python train.py --d_shared_expert=0 --moe_layers=[2, 3, 4, 5, 6, 7, 8, 9, 10, 11] --vocab_size=10019 --warmup_steps=243 --decay_shape="sqrt" --steps=5885
Below are experts of layer 5 (counted from 0) of a mixture-of-experts language model. Rows are named router (the router's row for the expert), up (a neuron's input weights, with its number) and show model dimensions 0-255. Each number is 500 + 25 x the weight over its row's rms, rounded and kept within 0 to 999. Numbers have three digits each.
Before each expert's rows: "comes after" lists some tokens at least twice as common just before its tokens as in all text. This comes from a sample of Wikipedia text that the model never trained on. Tokens count by the router's weight.

# expert 30
comes after: " ", "–", "1", " (", " $", "^{("
router:528516511474483486550473468471563525514540480528507483512508468493495500475474518458510548520508519504525504481496509513483478503528494524513512494483464491504466472555465504501505518519472541444527530501524534468493453451460481495536527516508533500562446457480541510540512481487464490522528499521470518530468512507493522455499504484516510503518480494476482496479495487482502529486509524512540514479530507520470499505492498551504508518548457496486454461520504479475517508466504525472525496553501477519515454519528436472494472498451485470499482491528484528479482462523516506504475470537526458475464476515502503494472504478503504534499492496474453513452518531520513517532531482508509518502475509488530482489475525520483482506513485477484536488555505511542488487507538507
up0:509542485482509496482482520500545509451490457499489509480525484495471481475518542493461529503515532518493535447524511513543473531533496519513535521478482493487521491523468504508485523504472527466489518529492557466479490466486458537521505549554516494495538515460523512524494541489530485535527516528533472484478520486469532489524491481544521482508505512472494456477451469480539506471525507535479492475492482468509547491506477504497516545477482524486471464523459481485540500484518514495497482502512489510512481515514523495472491467465505489515473467516513482489471541502518518548460450494481491476467497520515471493452524506478452494465538467514485533462541518536530523502509446519543502506492510467533490489472484458467485475482494479480486497487544502531499489505528527

# expert 42
comes after: " was", " |", "==", "-", " and", " film"
router:525513522457483501513500483469526531511521481525519494500528464457488477504491497459446526508492538517517468485532511509488486533539478499510514520469479488507463504527468524515521513513475533477494529524501536471464508462482465498545512537531538480513494497465546498524520486490478496494525532513521487541475506467484542500509504451512495497533527505462470491484444468487526514485520511518503539484526470496490531502500494528522510558538480510481474463528480462503538509484496538486509492496493499518496467525513469466464478496476483473474459481509478536480471462509483528559478465523514525492473496529473486448452511473492480548496527502509484533471524517545516512540533469518542522514466500505531485474482503495482463481520488477487515453534500540537487464533526508
up0:512527479485460502467481514519512516486514489529493530523491490496484518489544504504496474519484490514507511449536468478506505500480513518519519499466479470488505497601481540501543518490485510487460549528524502452515486484508513536497478532545537504536491486447525460511514500509543474530505513535478512489459530519465502451516485493476491489519486503495465461477477472489538509469500503534506499484480442506496496492513475506488541536522492475481498527516479476491530449446494515493531470508496473483465512506530499498482478495453509525472520446489498526458502484547510506514481488498494505458485477516501477474496526513482483558481536496455497517465514534514505532478500526489559495526492529472551479462513486506476497477524503519481523468517502549532486462544527511

# expert 57
comes after: " the", " a", " The", " an", "'s", " his"
router:527532509485506471507500525501531537510518494528505475516521479462489501481483534438481527517508510512503487484536510486518478528514473519528528536497509481504484480528464504503523496453478540487496547529495515446498496487509481511516540492557553477538526461468525466528498544487503475499532498527506484513467514496509527488513509482514499492486524500461499502495478493475502519484545504507509508467500473503474572480487483516552530497520472504495483499516467462441543509468470521472515479515521493528477452504538480457482470482498506459476498488518495497486480475548472520521501500545513465490493492523485482470452500472480475552499512498479469520465507527515526535538497480494544562488467500526504489454469502496466476458532474478485480464503532530550503479541504506
up0:520476551526481515507525454476546527526512484511500511523513465505485489498478531496499509488482492499509497477468518511541479509537513479510560495512498501521520520494516518495533461532523486506475445517477486507536486497521493516507535506485523475501538502429507497557506469480493516471473489552521523534480504466511534495506508483497508478491463481464506530517446467490451524484524467497453501471503506513514518488551502447516502521493469521498504553512543509468519498537519494534479465530527479542442524504560469469472500491483506484509474492486488497500515477523551523483510490503481453495513526499491476516538483499484523524474537476513487465448484526514471506476496488490474530487489489474477499495467471459498454486569518480489549514538500486463486509502478518

# expert 118
comes after: "-", ":", " |", " the", ".", "|"
router:496527512482466505507472466458519525536491500573517465514515493453478501495485527481487536521481526527494461468547507525497475493555464529515498531467474457508473473522478467503511523507493551472473536500526495471499481493455477508571491501518504502525477500494528511546503501492518491543522502505514503499517504498483514474535499482506522471512511511470477466457504487480505549465499512524482512463527484519472531500479492542535528532500480509482464464526466449495512517496491534458492475540498498513499491517503471473469484481456484470488497460524486506493478459543504525543495464522508470491444517504465483475466506516486504498502517479500491528488517512549511526529533491533516533502493525463548473460471525514491500461523486466454530456524530516517484488520503500
up0:495514484498521491500496532525518484493490468503505483539512505483482475500511517508481468531440532534490477473539512514499489539510481451532516563474513511503497480509531497492504511479513522514529547505497512483484485495543485525512498512524513459485513515505504475508523514455451493491517515514547449517480504472481506510553510492530493547517532532505493488444474535475532497468531500513523515488554479507508480456553499488513503521515476484500506507511497503468521448483508499504535496487533498519515482520511544487459452491465482503471452483503499530483497537487471481455471493556509518483539530528512524475465516462504502473495524509526481508483531520485491504539474476518538519483496488548483478461497433485456486512532414500515504485521552529501504481513534482

# expert 89
comes after: " of", " the", " and", " a", " in", "ic"
router:506538490475500464502493510485520533513511481533483463510501488469475495498524524461461532513509540506497500475513509514500464519531474509532508508487491467499465494537501485517539525513492547449501536529518535464511487482504465497518490509531534480549491486478495488519520498489497469535519513526506473513471510490454530502505499498535493492516518515463488491477464484461550495467536511507483503477516475521499536507497482533543521534529455495471479455528468464482531501457530529479502494526499475494484480507512516452484470488474464475485485497506480526472474452521495554542495485517531475483478499526487484473461554474471497542470527464495474543480537531517518531513509492531521519488459528499540481473472529507454489486564489458481539487504528524511495473555531499
up0:533563529494494475532517471457536499476492513495516505496471489493468468507539515521484477502476530510512475504509519504528488538499476473539509505513509523511534491470436516484518510480486522478498464493504490468470523516470497461503502531503519513486497489450485514524502524485535484497471516526498471459468505486487546490470530497487491536488480538462488451544503532493471471507464506500504507524487482509514584533524465500490466509513446487471495460530498557447492505494530479478494497493504504512472514547514523472452498506470500472516526505484502538532503472498471514502507536489508490488508520534535475485487554511449504470475538512470502549499520546506474532489496543525507535490476480474515483549527502486461505510533510495451475489470529483502519533495480546

# expert 119
comes after: " the", " a", "0", "th", "5", " first"
router:521511516489483488524491497483520545492483456510479491541533485474510481456490530464465530530495524513512494484515505516523469541531461519520508507484486467510475479513471474557523514486456519469489533515513545478483466482458491499565509518525525462530485468466512499514505521485487511507492499513540478515489536502474527457535469482543502497500541498472492490498491457499505511469531496530498527467523478491466521504529476509538500527534471515489457473532501451483529487492537522469543472529519467515509454514520488467489476483484495480464491466517489490470499487508475536525492474531533485468467483502484487470464531467475491531508522477518481490468542531515513503513516472496524524526468487492535478470488526502466461467545482439458524507551523513522471489515531510
up0:515521503487425518512516493495542509554473479515495509520522503472480447452568476543452535508538523527511518464535539491532493504506487505500570489467453491516500496554479457543523506484522506483520508494498481488479470510477512506555494508505490490509516483521516501508509511486526459516514522483523480484481466517465502501512482507526481483518497486524501519501483476491474524489553506510514511431528545521488518529531492503539493502512505540486478486510480501486479468512503535504543484554521513515506493515488504485483497509467528480516460468482501513471485460512457518556479445497502502448450552475519488463460483481491491534511526515528475494470500509521531513501514506485492500535479507443549500490495480455510500500462503491509468494502537510510487521515478489

# expert 105
comes after: " |", ";", ",", " and", ".", ":"
router:506521512479490504524452480508512522519498493537495470510550446454501502469509502446497523530508508504492455489537509524490497533551477524524514544471466459508490462500501494508511533502481583480479552503531508458498506459468486515533512510540506511520469486476520531516504496498509505535526517517519507499490513501483522492519501482529524467534502530485486483467487451495533518483487513513475516479520485535475527501486475541531518526503478521466492487521492462525507506499506532452503480527517476486474457513503463489482496482486446501486454468536497513485479476530492529544484477504502457491482483516472505465482528464476481516480546453496504530493510500538516512499551474534503539500488539470521479474470514494486490493538494470445534451520539547514480481519528515
up0:517555475497527508484506480449511531440556479483490481516472501443481473487479526493498493504492523538526496471521538510534458531493483504524525512496474499478497486545452527486547510484488514454518527501501518480470509489509488537513536547548578459511504514454520466541478541475505464485512558524513501514467518500480513482489504513511501492474562503468477433473495468477495507468510514501547514516531475462505507496507494500512517523496498512492493471554484503473502490457506536526529503527503488529512481518529537447480525483504506484462491476515497507483491499529471510517469475518518516480507504525521437500478500477458477521498520508473445522474499526542518514511511477464525487498463497497548491488505492481495463465507474503503507508515509512503504515498515533

# expert 31
comes after: "\n", ")\n", " |\n", ".\n", ";\n", "\"\n"
router:536553486460491468517466486474487525505501487524499473525532460478497468490490533466467509509488526515494514476491531486490487518527504521525505538483467484509498481504483475535505498498458514482505512506509489477481502456460464556501519513513519467537471489470515496533527485459499468507498522536527478501497506478453517513512483510524519495483507535493472491495452468492522508482512519552520516498501499525462528516498474565543493494531466487501478475516471453479536496494532554476521485516504467538489475512505491459505496484485479492477480498553478483465493500544478532501479450507528467471491488488492477481456498493447495541457525451506484525482547534549527534534527464499528542501479500465545469494468488498496489443522497490468517526507505536538474493502504530
up0:505508524513452537540507500489519533482500473498466456483553471440499491514473495505491513512506530471523520491497453499515458537489471500545541487486484489526497475509473490514481533474475505468466516555527533481466531474480496518515500496521516519475496481507513521479493511475493491537520515536528433513463498497543540466510504493480516494519528489500468475447506491485507505515486522473488510486487506454513502493482499511493505571547506501521468527542522459488553488504487557495468497559507527538465467517523453478479503487512452512487451488498477558511527527493525493507513497475506528532533466500519467484513518491499484510510500486501478519519481440549523486507526504462534507469505525513529491478480490523494522462534494481479563487501523511504489504490515515

# expert 97
comes after: " |", ".", "-", ":", " the", ","
router:491540528495476517523461490448516548520503496529515492517511480444474502492513489487490522515467502514516466472514507553511485521527479521545505538461463507488476473516508481548518528470439549445511535513520500461484480507471473504511495514542490503506442472475525488560500525509485492517518529525535530508499527482478501491531494492521489503509529505470499459480488488504524510474493503507497532478530474535468507514518479522521524534529483509479474461514501480478510514478487518501511474523520474512466489530507468468461450489488481484485488450517483532489491506548507522514507466536500478477474481503484488463489514500459490516495541477487490534483527517552503512541554491523523526523463520473532484467466502496477481443523463468461514480543518525536493465514518515
up0:496490512490523497501529507461532496514510486503492491526514510493469474479449527549470508526487485506509487479491462530528482527497515564494592513479501479517461513521510512489494501500515503497515521473504514484496527476489456480493543520541491446498546515482480475520478445474476498497492490519536485522493537502456505486512472477515505509509538528533492500500481458450489512508497528505473531448522486479551514546519501516512499534501479550473489544479483499486514511476517510472554506510531506530490509509525505502462513455501479482483489493493471517478468513537483519524543495481511502490505541541520438481497521488505481499507509530521501542485462490492538544487497439479533520512512468496506485464486501491503475492502469409456520539511489508544473498473487510

# expert 54
comes after: "1", "9", "8"
router:527536516464479478544478501468536544521532489544506500532506483468465482472452517470495528522493533517491472495502502528494469507537461528515539493495469492483457491560472476516531521498502512481510542536541523455499485491456472506537487524520543467539474485475528529530510495488476470516514514514523513534441529504477522448510507496521521484505506503450480481471485469492492532490502515509484542496503475530490513507512483557507518501524446516473487467517505469504527498468520501468529487495502473543478499518531468485511493475488493501453484466516491516499485460523482540503470472542550475457501472524502493457491517459496500516474490496494471517455527540511505499555519499514504512492483494501536476469466499512484482499516471472484523459529520549519486500506534514
up0:516535508488485516531489498510498541515489484522528485527516514510456493503498522505485502512550482526520521508499492455500491506500507506518515504440472486511426520466475447502519505456524497497532529529479517488431464492474471491521515514505532542476517501515552508489501485494507450531497556502520468502493517481494505485534470487534540487477503509520495505471486456501538541508561505512439509501460509486509525533544479498492516505523460535508475484536483495470503496528522499516514488506505486522436534542516479497459501478463424499494500499488471497488478500499532535530497479444504489479495495483465484480494552546495482505468528515524493499540529539509549502476538495494501480511488508492559504501515528502468515490521521526469523512494533459487481512523509525

# expert 7
comes after: " ", "–", ".", " (", "°", "′"
router:527514492472470477533488463469535522517534479538516470521541486482497489474481526478501532516485517524515481473504513512486476522524487518521515500476480481510481490555476514517506512494485551480533533489522534463482479449458488498532524513513524486565442466470535526511509473479465490509555508514498506550476513496461537444510477481525490491515485494490480485477476475489504535488513524509538513467505472530471527502486490545512495512528473501482479483507503492479529515468490531471520490539496463518502455522514443472477467495464471454492487485519485540462478466523494518491451483520510459475454475510510494470469508521475502527502503475486457512484537526540517528520523470496519528509501516493539474495471541518484487475529482473475534506542519509550491479505533504
up0:498520501519491495526494492492499563479484475498479463534530497499468488502479527478533538533525535530510499481536502535538483534541449498545516521498477481496477477519474507509496498463474499459497522541463535476462490509500458510512514560513517506488543504488502526540478530462529503552510538511495492478461493474477517470509520485489505474496506496469482498499476477488518568469508510514436509495508515523501517542528432465547517539505484476484458505521488514496498505484489489526496486506530460497483534512555482469463516460497483492465475477517484522470494473515499506524515464516514514484492517535490490488468532480487456525469512500519554497497504537514518532501529510542507523478457538481525496499519513507467494472490489473474528450530507529524460530524488532

# expert 77
comes after: "1", "9", "0", " ", "2", "8"
router:524515514469495461520470493493534526522527479536492446506547493456476474492485521467462570526473535522540467481496505504487483526511500526522522514481456477514482482533491510530525505493487554477512521499515540458500494471459476510528501511512523469547468490483504492515523482486478487507507525542526479537451537490454543478522504484538488489523524527487492465475486486479506504497517545519524548480515477519480543506499488536530521526520468505490484499539481467477520495482506527473548481551492472522467470542524478497482491499473475481470477480525486535474473482523483522504511486530494498486455493514486492468468539467490506533497504480491487528486515523537530525544524470508533531496496518485520476484487509516473474480531471463491520494517552516556471469503515509
up0:520503501473516497521475500519524534498519465517468478509519472452488496476482520463491489499523508515498520489526523521534474515550485504533525518480462470496463469526483446519525550509484540436470543527507513460477491484494485498506519525539541514541513524494516513520514508481571468535499522535524506471473513464474502495518526487517518472533521493468461519487488466484531537479480526515476481493528506499497522501486497513547525494526489502470503466491493491520513495507526515483491499504525453516478485537535499477463485488484468477482513471521508509492476505523517550529500463516507496454476483523508462488483528458461450519438547465510499513489524546538522534491538501516518495507478528484557452480455526466479458466506477493483522473511489526510488515514492520

# expert 27
comes after: " It", " which", " it", ",", " and", " He"
router:524510499449497498504458492470501507521495471520511473509514443497487442487537519470470536507501536524505459491512527534502502529527471493544520537428475459465490489543494484509551521471509511488519525546518524486494504517475471501536495520513507483505493497491534519503517523485495491504535518528518454551463534480474564479522514486522533476511530537498476484487466459478546502493556548506491529474526470512483532513533492514487495525538472507487496515509465471478543496450489508507508495511520501522495457512539501442477505477477487474489445488532483501498481512518520511524492473516507480465450492514487460486454512521480462512475506483512495525470519539501508512527520477523509533545475499460497485471486448468497463488500494482471502485497503519526487515500505497
up0:516506452494514482497476495513487506455491479465495520523520493513521505506537524502502496509466476478443493477499508503468506508526465517532542514474512477468533501546548474498472524496464512521544491484512503497504522476471530516471514526504496503487429486491473498477509490461533498520519517516549545466514542529487514470496478507497487516502487536523512487450520496498514488527527482477531484483470478529545483465484507544468470511531494506501506495510544529527565516497500470465518488503467494450512456521484475530493468477521438494472518521464494533500507496512493520476489521502534444478518440506500562508483519470488415505483531487467490534493523474506500500481523479467508522516501491482530500499523552531504492495531540513514480486478488526551484473486498489

# expert 87
comes after: " ", " (", " $", "–", "/", "_{"
router:508524517473500495517482465477535547511521481540510468503526472466477452509508540484479544521486536520521480483494496504490478510517496528532511500482481472507477491539462501530504520509478547483496516493522530437501460440493480519528511509517539478562427476475515488519516525460463501500505509524498505530434511479480550443513491471503500501519505533475483500477501500473505507470534519513527541470510497519485517496484487513512505534506470498491479491531497487462520512488505517471529459528493480540485481540533460490479484490480495485475472486553484542490478473514517531500509481546529464474472492513460489488444517470486498534507511503473479504474525516527522520528533482531513524493464531507534477477500515512462457495536501482479511497529515497551474468502535515
up0:514521486471488540524476497450502526516509494522503464508515497501503477488475529473519578512492534494506505483501536511500500508508468534508514522491446471470499505484509494512464510484495505452526541532472536479452507474511501519513597530526508538499507499516530503538503493472511482498532508514494486502482502440499495444502476501499555485511504493493457530490452471493504527478523493519477474448531507492455540538498469512489538499530489477490461512533493509499506458503544493555491485496500447499491453479498504476485549488508485481497503497521469499494484569500502488523507491510483536500446484550503488516492504521491477509494504487524503493524499521546513486471494498533499539519489544488479493498479499478475449487518509505461495493516562552466481476524499532

# expert 32
comes after: " to", " a", " and", " can", " he", " would"
router:529526477487474455506478496493546542504508484536492468528530487463478511489484523465473538515470511531495486478557491507474456502517478515543521513494468483506491488529483502505482510495492550488526540500512537450451473488490483508527497521517517468556506506490535494519507536484483500523498506523534509496491516491473518489497518492522486453497522512465476483452483471475553539484535528527496518454512496550476509519491491519516492523537482496495494483485489465504520496475507529482496476541539495510471461505542497465454491476444457478473494484546487540475480490503490521505501489516496502472466509529485489494451518467484503524493538477504491530476518560516507511531541455517518535493471501451565480465464501484508473471560500484458516506532489502507483500519512515
up0:488528532516507501498532492491505505459492477516518455524524511510540504532495543500507482502484509500492471512526560513548438527513515477499509514508494528512495490471512489474482519521500499501500488511502504464471493532494481482503532494505494458495474549507490499523504492481456563557460479496519517490494487493475514497491567514521482513486516482488503494504508501492447521470503548507520506479531453522491535557494501503487452489515517480484513467497511478484520481507518486472479491547530497494507477493536476500493504449481508479476437464530505526501510544493516502479502487500495502495499525485501498492450510529428502531504527505506502538497513487511476527501493471560512544472506475560483496481499495511491520467490470434458528476529593504532518433490505501

# expert 99
comes after: "0", " ", "1", "–", "2", "9"
router:518518527491486490503500485486519538505502470543497455504542475462485469497514516476487514518482539521519475486507491501508469531518496515538507520472474480501486478518489492525511520502492543483487529504519520445488499468493473516517496523514527467543468489481498481496526518470460509501516525531535479539446541463462548467524506490526496486522536548488485496485484488488514511472545524510500543483521457534492515516472481493520512523499460488488488496537497473458526491480499538468559451517502472532477467530517482477476484492471480484473477466537485541483467506513486532496460477536528474481478489513464493457468547464480498513501513493480481513493548533533519521533509486504523529525456545497539477474477497505454455484533475485479517488526537514537476459518534511
up0:528523476471472560509486458499545484507554488513510534521501506488461464494480528499510536541473529520499482480522522578501506509544490488502524529478479481508518512487497524504520506487501478516475468515517484470513526503497478539500507539507462498516510536500514537563496518499502481486532518511465509478489467473463548473508468501507511486499480494538490471500471482509481524492543516510483515447563529491467507504523449504530503481482508489494494541532472511496504472522495508491499443472511443546545477452497507504502494510493517478530498509517499448496501524520566500519529482517489459501457518567487468474490479510475481491509494492508475510485448508499489501492506486532495525524546466486480515482469484464496472483528524493468527500513509536516477428504505512

# expert 51
comes after: " |", ":", ";", " the", " and", " The"
router:507529520514483493524474494474525541502492441506502479503531497447489501475506522470479516519502500512521434475520532516481478521533497520508539556446457466515489495507487512521505496516456541466510559498510509479515499477487506506514504528557521481503457514478489511530513498465524469525520523510525517521491507464482519478485503487532513478496504500460510486492476479493537495475520525518490519485520474529498518496480453516511536504515478499471455453503505497472523526490503516467533498525503484512498476508529469485485477447490472496476479469507480516492478545539507508532464475493498510463517523531506490457489499445455465533480546471497480521488508497541496515505513447509519556504475523516500480495503516506458461470545479446466516453519527524556503474522547517
up0:496527483486482475515516500454514509469504471521525501529533495493474460500515547482485543539481555519489511494498476508539489553507468484520506503493485435525464452512479494490517513506487509482478512508505536481455504485472460489503521524513541498528509455470516490503516479498509450500488517535503481505458534462481502463522490498510509494516502500449488479476466468448531522475510521533470514458555519508499523559518467532519513515528492519461480506513479473477497492490499525521489485510539505523465497522540465491484510468479479471469487478549493537477465476529501496523506470503557502456478506550501492496487530500500481512473528501500505524468544533546534521502538528484538479514478516495512490484467486499465518478509489503480525475533537554496467495543522534

# expert 92
comes after: "0", "9", "1", "2", "8", "7"
router:516526512490481496525495517465518526505502471527484476525562490471477452486493510477473506512494548533508474489498487507495487527529471505530519534490483489505491487515500487526526503493487537496483546523527527462482507491477486517531510496508516465535491493490500511510509488501482481532498548522550470517441552494460529474513517488538522494523539545471484464485487490482534507486527527512464547500544454530480529510517483518525505515519438499491496494532491467497523479454529517477538477549514472526460468526505502480447490494468464466451473462513488511481479508516465533492462487512517501492484506510480495457490530451489498507489512478499480537487513508565541512541519474500537543518475513502519474474469486494479472490525456464495512483514552535510482498538520505
up0:508522492468521513518476463493561536478515471541506497493475469470516493481495524484536512507519513501492508483539523512518477526522527522519510520450470480513490488530476500500493539500444528481506493524499514478503488472492480533545516532538541513490489506473545483524516527476525484521536510521491536470496503452511529520552520475492506486495463488488475527466464462458498532466474522538499483478506508481483514524492486525525557542537514498488471446497468512466530508494470513512510479495522497541505469517533471502496503462445487464536456509520507524460471463525563508537514467491529489463471486534471469494471492519488476535468532470517487515499538528511527529529543475504512505494486514476515500490482540491491479483550530475460514485519501520525485478489512528

# expert 111
comes after: " the", " a", " to", " and", " was", " of"
router:505539498474501495519478520508527557489520515535477468526498451467482501482487527480493514504520528530502481487524490504497459533531480514508527490445460465453466474539506490510514504509484541506487519537510513434492515483505466530512527489538508467528507464476507476531530533478478478509506506518536473491500512485512537516520515475530510491514501497498477492497478482469529543467532524526483508484520475511492519521491488525517540538558465494492505471547471484520541482489484529467553455520509483507499469503526477463478488462492472496479489478528475538492478459521485521495471463514509473468452474510465489469447483485470500517474532486485458510480525527522514511532531481552531509507448495467517489485497485480487454478505481485472504511531528525529504458554514499
up0:488533506539495483551518489468505497515472509504513455541478514542460527538522536525486541485471514508524524519492483478503473485488468539523506488515508480469479518507470460488469480520503478509504483545485550495521537513482496501485514486521497446487504516505487499509503488507424518530482500496527472475475461512484491442498514495452513474493496501510481502481482511445468583458506533520506522496534518524434501491541479491473538569551484486517458501555496475546511482530503505466527468531484513530451515490532493533521474497497524505517486454504480482526508513479534510492490504512514518491493508527494478516484499518472490509470558509512475509482515510495499466480482501518508522475480515503475499470524520445483463494483509489482508497527539496449509464515478492

# expert 108
comes after: " on", "4", "7", "6", "5", "8"
router:516529529502474490520493484497530523524500468538480505521548504469474477467500512461474532515512513507484506470488514515495465522522480515536528502472465485517513501511466509529509527490486508473506527488503519462486487487479513540536503517508520493499464491475538474534535487488503492504490514504520486513470515497493513481522470476527499461524522540474481488475480449482525539449498554540475540490500467520444525488504487519527517513514496512474470494495503488451514488510518542480508488551522438505508481553532481452491470482492502474467471472503472525473495480553475508517471435515503463487514492525456505478459511472493510527471533470507492503454516514539533494544536486487524504523475520488538476477473529527474473461538475488468561488532497535529498477523506531
up0:503488534516499445452500485484499501491538459503536489518523512471534522487508498521493525505465528505482449497566502548481483507522519459513498529486483515518452514507520542485470484489497527485502495531467485462525556484499507465515526501503485498495544496498481473564487534489516503534496478504516500465523537492487496504475548489507527476508461498482491430542501509503496471502466515480518482504522471512532512544533484473501483492496512512471479538492496481518516472502506544493522486479555466472490438489489535463475484502496501510476468511489484515473492515528522509515487496523515542483464520509493496480483519494431505568460505501520521518455506563527489528491508467526519543458488493538495490498502524496488508472506503491485490540506510570503493456522498469

# expert 5
comes after: " |", ":", ";", " /", " October", "born"
router:504529489495493465526464475512521540518522483544499477504544463493509488478485537441498552513509511511511510477499532502484492514535498518521519515478453470491473472536483488548506537503463534477482533516498534448482490448496477525505514523509543501552482529479532485525516514496485491533524505519499513511476509486465502493498500490506523474519505500472484500487453484495499525473490534526456537483530492522501525520497491501512523518531489516491449474510497494486522485482497525472533489496543464530491452511539493463479486462473476471495481493525480529455480523504479522518499482499530473477462495534475491487453536474448476548472544483501486528473539538511530524493509464527519528498465533503519473484478515497474468468532479493445491484525523542544487466506538539
up0:537507498491492492495492503499522521497487447473496508531486507455494495510527527494479548534465549504488460500498546504512457535503490515527549518491449430501484525491500525499524527490504509492515496536529506466473471522489492519537516518514521496485482494515496491528486464487489491497490557543530451543469518459537528463549541497525522469484522491481498478466509465477514533493524493520514499474526482494461522487519483507504487539532472470489468542504457475465493554488500516471538504542512495515445460506519498509459497498446498475469484476504475465494516515515513500468495445526507502483511480536503458495506473493477498496484548473529493516471490479528489509503516444507538504512530505500503493491469521475477455493524505467443541481509516542498498509530527495

# expert 22
comes after: " he", " He", " it", " and", " who", ","
router:535520510479441501513494500501568537491528471515485469510521469501478464436523502479475528522515512541519486488537477516492463546507472526505570545471484481490487496520500529528514518496502514479509511528494546488491500480511492521565519511498512477503523510510510483520506483466535477523498523501534490518479539474500531493537494491539518498521515504478501496489456479474528522483526513522461524494550488493500536480527509511494503514514471518482475481544448503531506479488498500488507483500527482532481468508503492485476476482473491487421449455514489489459473501514499518523484465495504468477459501519490491495489493448477490511434545498531488512461509545526498497488502463518518538516456512480514482473470532501487481467506463482481511441529495526518487467535530518
up0:496511487532460510515475543508512491476431525498462491500529504519432513524486491444483533519524512512438520490496504487485529497516474477513491538506534513517531475501482533497534443485508493494522511495493506487503493474513513497505479468504506496499492513487433518482506493549503511478461522516502488516461505540531480474550485496496528497493493546488475505500475513506570482510541508529474517518501471510487517467455528540459512473487468533537539558545472434538511524490485511476524498495513503501502510484487501490499525466518485501438503468517496460504490473514499486492497513518488554486485477480491522498496508397501503477513552500481479526551481487517503485503493482538527514513480497498498490481492436485493546490506515525515464499481516487509500509516506482

# expert 16
comes after: " of", " the", " National", " World", " in", " New"
router:502517529485518517544495494495509529515511439514496457496514471456467501509491514442506529521517528509506469482507487500483458499515505514506491489481464482504502511505468475518508512482476520452489548493517546468490487481493492499535489525545548478500459480499510503528509499492492459520479532521535490563447527478480495496544507476511508482524497488465495491488456451488517511474517556529506501468513468484487530475492480524531525538503473500491485513542510496485527512469504547454510468537539463508468496511519472485477477489485467463476505473534481502458475499546502522527493476524519486484491472513503471444498523481512472517502538453505477503500514498548527513525548474530535553517479559525526480478462519480443471470527472475492519486499520522502488515515515504
up0:513541503481477495516506479470536524469498525505504481499517486483455480488497515534477501488458518521492486488514529502493504493502481520513496519505486458519491500516531498503534527505498514469524495496503520466508522517486501468504467500505487510496502490472481539531494518483501463506460565496498494480461525480499531479486528486513457518507510483509528505431475500471514498475520500518473521534487541548493538510530451542486535516516443549512520500517484519504517496520493525463487517522510507546481520520522478459472497479466453510509456496493481502481477476528500526506425457546557448460502518523478536505470543447502458546466526527527503549492473544520512516529542495509518479510494452483507483503504480491449493514539483495460485467544491495505477515544490511

# expert 13
comes after: " ", " (", "–", "/", " $", " ["
router:513525512489502476501499455468536542493519485547504473506512447470499456505526516482500513525483523501514494482514493519499467516520495508534511502489478485493464487554467474518507528506470566495513514508529516432486484460501480506521492527511538480546446473489516498534509511467480506508514517521507505538454530478463552440521504487504497485528519506474472509478494465493501525470538497510512528482499490516472506523493468508506499523504475510488472481529509493480538499463490530492537472521490478539480458530526467470479482485489496486480465478527489537485479473516503519495464484544537457451493489507477502475446516486486500530492522497500449515486558548513504512549522492522521511500481530500552476489489510498431464483523489500481519492553507504549483465496536505
up0:523531473437475464520513525487503496565506503508481477532479521507484482501473522535469513522502495531470464482505491527476470524521444526483523488486505504511460503484478483505533495485489516459538522508529524544479453514494473496542491511508517514553534464522520499522485433452518485572486526496501477479558489488502473460538504501484532484480491510497499490469497479498540525479534494505483508497510510496452510447501501528503515514527515539476475512469476472519498489476527490541469541519502495545522503509522439476490508483488513528532470498482484508497484496527522448526544475533490504541496524489504495517491487542491508499501499488515518492457520436520530493503515504504495518534536498511482501496490445473557521492469491470492508495516494486455474553519497490

# expert 78
comes after: " the", " a", " his", "'s", " was", " The"
router:507507501460459475520482487513529500498504464525500474514560468465518493468526510453505508520505505531514464465512496508522476514529474534541525503495455512489508485514494474527523526471491523476493531495507504480505465480501477533527485515496517467528493474482538485530503499489501469498505510530495502532484514501493532481496488463527483474508507547452497480446466455485514533479531509520508530479528487534469528504521465529537534529491481520479477456534434493481512495479525545490505471564502485528498480533515495451462483502505477493443491487519489549480462460528492507517502464520556501457513509518470516484500520495453501501493504476502461522486536548513521491516510483503518540517486488530528488489477506502459471463529501472452541507541520516539477466507532518
up0:493529482456485569518493518515479486480541480531532476521495487474480481496478531480512493508479512553489511475488531497477492514509487525487542512474473469504510514531486501486546513502465534486484534513491507496516494481517481505542520534520502509526508524480498505533512531455494530513559494547519522522532490460469533468518508491534521441503516563498471497499472448505473510460564517505472487475553518518448530468522478490499527536471482480471471467513489483528501500503503510482521458532539513486535485534532502477514494480473476497505496493580499517490450523541489498496493459577489476504448495518476487490469489517475466510479516460510492523460521479513535490494513494486498511493491486517484469473486485480494495483503471477490464513520512513516482479487546494